Experts of a small language model.
Size: 13 layers, width 128, vocabulary 8192, 46.7M parameters.
Below are experts of layer 6 (counted from 0) of a mixture-of-experts language model. Rows are named router (the router's row for the expert) and show model dimensions 0-63. Each number is 200 + 30 x the weight over its row's rms, rounded and kept within 0 to 999.
After each expert's rows: "comes before" lists some tokens at least twice as common just after its tokens as in all text; "mostly gets" lists some tokens that are sent to it at least half of the time. This comes from a sample of Wikipedia text that the model never trained on. Tokens count by the router's weight.

# expert 74
router,209,204,151,152,219,166,235,152,142,217,160,181,181,204,184,157,214,226,205,209,222,213,222,209,196,210,247,180,215,177,200,239,181,190,241,163,202,159,213,190,176,189,212,198,183,200,171,224,245,143,149,221,190,171,172,233,157,134,173,145,154,155,174,219
comes before: " ", " —", " ·", " W", " MPC", " L"
mostly gets: " |", "\":", "):", ");"

# expert 23
router,240,253,236,274,194,155,202,229,219,203,173,180,234,240,221,199,217,222,178,203,159,210,137,203,192,182,207,206,205,220,210,185,226,161,219,209,151,172,166,179,204,229,222,184,170,204,183,226,219,231,206,174,209,254,148,247,187,197,141,170,186,189,202,170
comes before: "|", " |", "0", "1", " |\n", "2"
mostly gets: " JPL", "..", " princip", "の", "\"\n", "{"

# expert 91
router,236,228,148,196,180,252,225,177,179,179,228,205,224,248,196,257,181,225,253,220,191,191,230,172,223,181,245,227,206,190,222,223,246,192,188,170,148,193,183,205,228,205,201,168,244,217,221,188,186,201,208,159,215,177,187,224,236,142,196,152,204,169,197,238
comes before: ",", " (", "\n", "us", "a", "ae"
mostly gets: " Henry", "ensis", "idae", "ller", "ović", " Oblast"

# expert 187
router,199,191,151,210,200,187,188,193,153,194,164,236,195,225,258,241,227,215,228,189,220,188,227,193,214,182,269,187,249,248,136,158,199,192,209,189,231,164,224,178,163,225,178,145,209,178,203,236,147,253,200,205,242,163,166,205,179,149,205,195,173,240,165,189
comes before: " |", ",", " (", "\n", " League", "ers"
mostly gets: " Racing", " Lemmon", " Chevrolet", " Motors", " Giants", " Rangers"

# expert 148
router,255,165,113,188,124,201,216,179,195,145,159,245,176,220,247,189,217,173,258,217,216,221,193,231,225,191,249,145,224,197,188,185,139,195,266,191,228,175,213,189,198,146,159,170,197,195,203,217,167,184,181,184,190,185,181,198,204,141,177,171,170,203,212,226
comes before: " |", ",", "\n", " (", ".", ".\n\n"
mostly gets: " Germany", " London", " China", " France", " Ireland", " Carolina"

# expert 252
router,172,244,210,191,256,200,224,223,163,170,228,184,200,212,173,225,181,221,188,190,226,214,168,235,177,235,171,189,239,188,199,232,247,208,218,171,220,170,148,199,214,209,215,205,227,171,194,211,265,218,158,186,197,185,166,242,184,202,196,155,149,149,231,168
comes before: "19", "20", "18", "born", "M", "S"
mostly gets: " (", " [", " (\"", "[", "_{", "}{"

# expert 162
router,214,259,180,166,205,179,237,261,143,228,171,221,238,214,218,216,211,224,196,220,142,204,188,181,231,166,181,159,185,220,155,182,180,133,205,187,223,158,205,222,202,229,182,220,185,156,176,203,224,200,223,249,237,207,152,238,146,171,152,240,170,249,181,176
comes before: " ", "–", " —", " MPC", " +", " −"
mostly gets: "к", " Ale", " Lu", " Did", "ο", "α"

# expert 51
router,225,142,186,177,174,162,235,195,212,213,191,145,203,195,200,144,233,215,214,202,268,163,181,221,203,210,230,180,220,136,193,233,219,200,221,255,251,238,220,184,177,191,171,184,243,189,206,192,173,150,158,242,196,152,169,223,153,220,179,160,188,217,191,239
comes before: " ", " —", "-", "|", " \"", " Team"
mostly gets: "|---|---|---|---|---|\n", "|---|---|---|---|---|---|---|---|\n", "|---|---|---|---|---|---|---|\n", "|---|---|---|---|---|---|\n", " Occupations", "====\n\n"

# expert 16
router,203,163,200,217,218,188,174,183,203,151,159,229,188,194,210,198,148,212,188,202,222,223,214,161,232,271,190,194,207,194,154,199,136,224,201,197,175,205,265,220,207,168,229,200,193,229,190,191,153,202,185,198,210,189,222,137,224,225,205,185,205,141,205,276
comes before: " that", " the", " a", " to", " his", " it"
mostly gets: " announced", " wrote", " worked", " provide", " finished", " considered"

# expert 92
router,210,175,141,180,163,222,226,161,151,165,204,244,232,214,163,246,215,182,236,176,175,214,198,144,240,193,216,210,206,196,175,199,203,228,235,181,227,210,225,184,206,192,159,195,247,232,208,223,157,199,200,140,246,144,216,148,229,162,211,213,208,170,175,261
comes before: " |", ",", " (", "\n", ";", " –"
mostly gets: " Jones", " Johnson", "ller", "ović", " Williams", " Singh"

# expert 104
router,230,248,227,227,239,199,236,246,161,229,218,188,215,209,137,215,209,205,172,205,185,219,196,225,184,156,149,228,211,197,186,212,277,193,155,172,196,173,166,174,205,244,200,230,231,170,185,227,246,241,184,203,195,219,149,212,169,223,187,182,176,216,203,159
comes before: "19", "20", "18", "age", "1", "-"
mostly gets: " (\"", " www", "_{", " ^{", " (#", " “"

# expert 9
router,230,181,181,216,162,172,211,219,224,179,161,173,197,227,226,129,202,184,147,202,254,181,222,198,142,182,195,188,157,198,148,194,175,188,182,161,234,150,198,209,174,197,163,215,222,173,194,166,173,176,153,267,203,170,218,236,150,214,168,192,194,222,210,147
comes before: " ", " +", " .", " —", " −", " \""
mostly gets: "%;", " ±", " @", " −", "',", " +"

# expert 36
router,195,217,226,215,211,133,203,215,193,187,174,216,226,225,198,195,177,204,233,224,256,185,229,256,171,284,226,195,200,183,188,186,182,165,200,202,148,196,240,134,136,197,223,188,174,185,188,189,190,172,232,255,217,211,174,232,170,231,183,195,147,206,221,205
comes before: " in", " by", " as", " on", " and", " —"
mostly gets: " working", " football", " broadcast", " basketball", " listed", " lived"

# expert 128
router,257,202,168,219,154,175,199,134,203,195,179,207,227,199,219,149,238,197,241,174,176,165,255,198,217,180,214,230,224,214,156,200,156,173,237,208,273,198,166,153,160,192,140,164,245,189,186,223,182,223,215,191,202,229,218,183,168,174,216,154,198,158,218,231
comes before: ":", "\n", " |", " information", " (", " |\n"
mostly gets: " MPC", " JPL", "″N", " Coordinates", " Location", " Species"

# expert 76
router,173,221,236,242,253,214,201,261,206,209,212,177,153,183,207,197,179,188,238,203,214,193,166,173,156,257,127,208,197,233,222,207,244,199,159,167,220,183,166,200,186,222,172,232,265,193,183,207,244,198,199,177,227,215,189,182,162,250,172,244,211,205,213,153
comes before: "20", "19", "18", "1", "2", "3"
mostly gets: "–", "−", "/"

# expert 117
router,189,203,156,195,192,235,197,143,195,202,265,218,234,231,156,232,181,180,205,191,145,145,238,154,223,203,233,229,200,206,187,217,220,175,195,180,176,246,188,217,209,217,206,181,204,185,227,216,187,210,233,182,203,248,197,189,246,167,193,206,224,172,129,237
comes before: " (", ",", "\n", "us", "a", "is"
mostly gets: "idae", "ensis", "ller", "aceae", "owski", "atus"

# expert 72
router,177,151,217,211,226,227,209,249,225,174,237,203,202,209,247,141,218,171,207,208,222,171,130,187,181,193,157,162,230,187,244,241,249,173,172,204,238,163,194,160,227,193,174,181,299,186,188,227,249,190,212,179,208,165,179,214,151,237,192,227,181,186,175,165
comes before: "1", "20", "2", "0", "3", "6"
mostly gets: " ", "----", " DN", " #"

# expert 241
router,247,214,141,184,208,196,231,193,202,209,194,250,179,206,220,154,199,234,203,193,193,212,253,188,211,183,254,196,221,155,144,166,212,193,232,195,182,181,188,184,180,163,118,168,215,182,173,183,164,186,234,186,240,230,212,219,164,195,249,182,193,218,240,188
comes before: "\n", " |", ":", " (", "\n\n", " ·"
mostly gets: " MPC", "″W", "″E", " Romania", " Iraq", " Norway"

# expert 115
router,199,182,174,183,142,243,166,167,239,215,215,239,189,173,258,222,219,227,203,165,216,186,313,160,201,199,255,228,198,238,201,209,221,225,180,181,194,222,195,152,178,211,205,173,204,180,190,182,179,233,218,227,198,254,178,222,190,169,148,237,177,190,219,214
comes before: ":", " (", " of", ".", ")", ")\n"
mostly gets: " ft", " cm", " metres", " medalist", " bass", " guitar"

# expert 14
router,229,210,225,224,244,133,180,158,170,160,194,226,169,238,177,194,144,183,205,170,170,163,256,201,184,244,242,197,211,177,179,173,176,189,223,189,141,193,170,218,185,187,207,212,182,196,186,185,221,204,226,205,189,229,209,197,250,156,143,174,251,190,200,260
comes before: " and", ",", " of", ".", " in", " are"
mostly gets: "idae", "aries", "ments", "ology", "osis", "ences"

# expert 125
router,217,174,253,214,171,284,153,216,124,160,231,260,176,175,214,198,168,198,264,205,146,185,196,195,217,207,195,177,186,203,165,206,150,188,212,211,185,184,193,213,229,169,210,235,176,195,200,183,192,188,215,175,200,247,235,177,230,201,208,173,212,210,207,242
comes before: " of", ",", " in", " was", ".", " and"
mostly gets: " election", " war", " population", " evidence", " census", " death"

# expert 184
router,198,189,214,219,220,153,219,185,187,215,179,181,191,223,189,132,186,200,136,186,245,251,206,234,162,236,214,229,210,191,183,156,173,203,257,254,236,198,169,203,172,223,173,211,226,187,202,243,229,190,221,228,190,229,174,262,153,208,192,155,186,183,284,221
comes before: ":", " |", " ", "|", " JPL", "\n"
mostly gets: " ·", "|---|---|---|---|---|---|\n", " Candidate", "|---|---|---|---", " Length", " Genus"

# expert 133
router,197,185,217,215,208,185,231,232,235,216,213,151,185,193,231,144,204,243,186,197,234,169,145,233,221,173,172,206,233,131,159,181,243,168,180,242,230,185,168,239,225,202,150,160,287,171,228,197,255,222,209,154,183,233,187,243,128,198,182,217,188,173,221,186
comes before: " |", "1", "20", " •", "2", "-"
mostly gets: "|---|---|---|---", " Apps", " Density", "See", " Pld", "Area"

# expert 112
router,153,224,195,227,228,262,181,248,208,227,236,180,189,214,214,195,131,192,198,204,170,167,204,164,191,197,139,208,188,209,215,219,249,213,152,215,203,210,203,215,226,228,193,172,288,215,248,221,259,213,226,163,181,225,222,170,200,213,215,239,183,170,181,195
comes before: "19", "18", ".", "20", "2", "1"
mostly gets: " bre", " sn", " Bre", " k", " gr", " Sw"

# expert 177
router,206,209,268,231,190,206,203,166,197,162,181,214,252,212,244,170,251,192,254,198,233,205,148,192,178,218,172,231,189,182,171,173,166,165,197,192,171,155,185,202,192,179,189,170,153,188,210,188,179,199,229,233,231,178,153,196,162,222,181,187,157,202,220,222
comes before: " of", " to", " in", " for", ",", " was"
mostly gets: " debut", " goal", " appearance", " success", " role", " championship"

# expert 77
router,195,252,211,216,212,193,174,198,226,213,216,165,199,217,191,185,178,232,157,190,170,247,205,205,248,217,183,260,234,208,210,170,181,168,249,167,166,205,134,235,189,230,168,191,218,164,175,229,224,173,277,190,193,236,138,235,170,218,154,211,206,224,168,195
comes before: "-", "20", " |", "19", " -", "00"
mostly gets: " Sir", " BRA", " ESP", " ITA", " FRA", " consisting"

# expert 56
router,241,221,209,178,241,170,219,186,192,179,219,231,204,204,217,213,161,230,235,166,118,236,201,135,177,211,167,247,183,208,212,186,181,200,175,179,168,186,191,162,155,240,223,222,176,184,163,212,258,209,255,178,206,212,145,266,189,212,149,174,193,171,237,194
comes before: "-", " |", "\\", "2", " |\n", " \\"
mostly gets: "$", " $", "%)", " £", "_{", ")\""

# expert 59
router,187,232,173,177,145,214,199,201,202,240,180,211,209,174,220,164,238,247,206,168,212,190,233,218,211,172,223,213,215,216,178,175,223,198,189,234,274,201,190,151,209,218,154,164,245,175,192,176,153,209,237,229,197,240,187,240,162,165,219,217,194,211,225,223
comes before: ":", " |", "|", "\n", "-", " date"
mostly gets: "|---|---|---|\n", "|---|---|---|---|---|---|\n", "|---|---|---|---|\n", " Length", "|---|---|---|---|---|\n", " Coordinates"

# expert 103
router,217,185,150,177,126,222,241,188,161,200,151,208,236,244,221,219,218,184,231,211,241,223,220,204,219,179,243,193,173,229,182,209,203,216,226,184,227,190,208,180,165,183,175,170,180,198,201,224,142,222,172,148,200,187,213,223,204,163,263,246,184,191,212,196
comes before: ",", " |", "\n", " (", ".", " in"
mostly gets: " Island", "shire", " Lemmon", " Street", " Avenue", "ington"

# expert 71
router,215,218,257,248,191,249,189,187,197,200,215,224,161,207,206,197,256,236,212,204,156,216,178,150,195,189,175,202,194,232,199,218,235,172,162,196,191,149,177,199,201,195,191,203,182,167,141,211,194,170,230,291,218,245,148,230,202,151,175,179,158,234,231,172
comes before: " of", " to", " century", "ed", " for", "ion"
mostly gets: " version", " part", " List", " term", " member", " Register"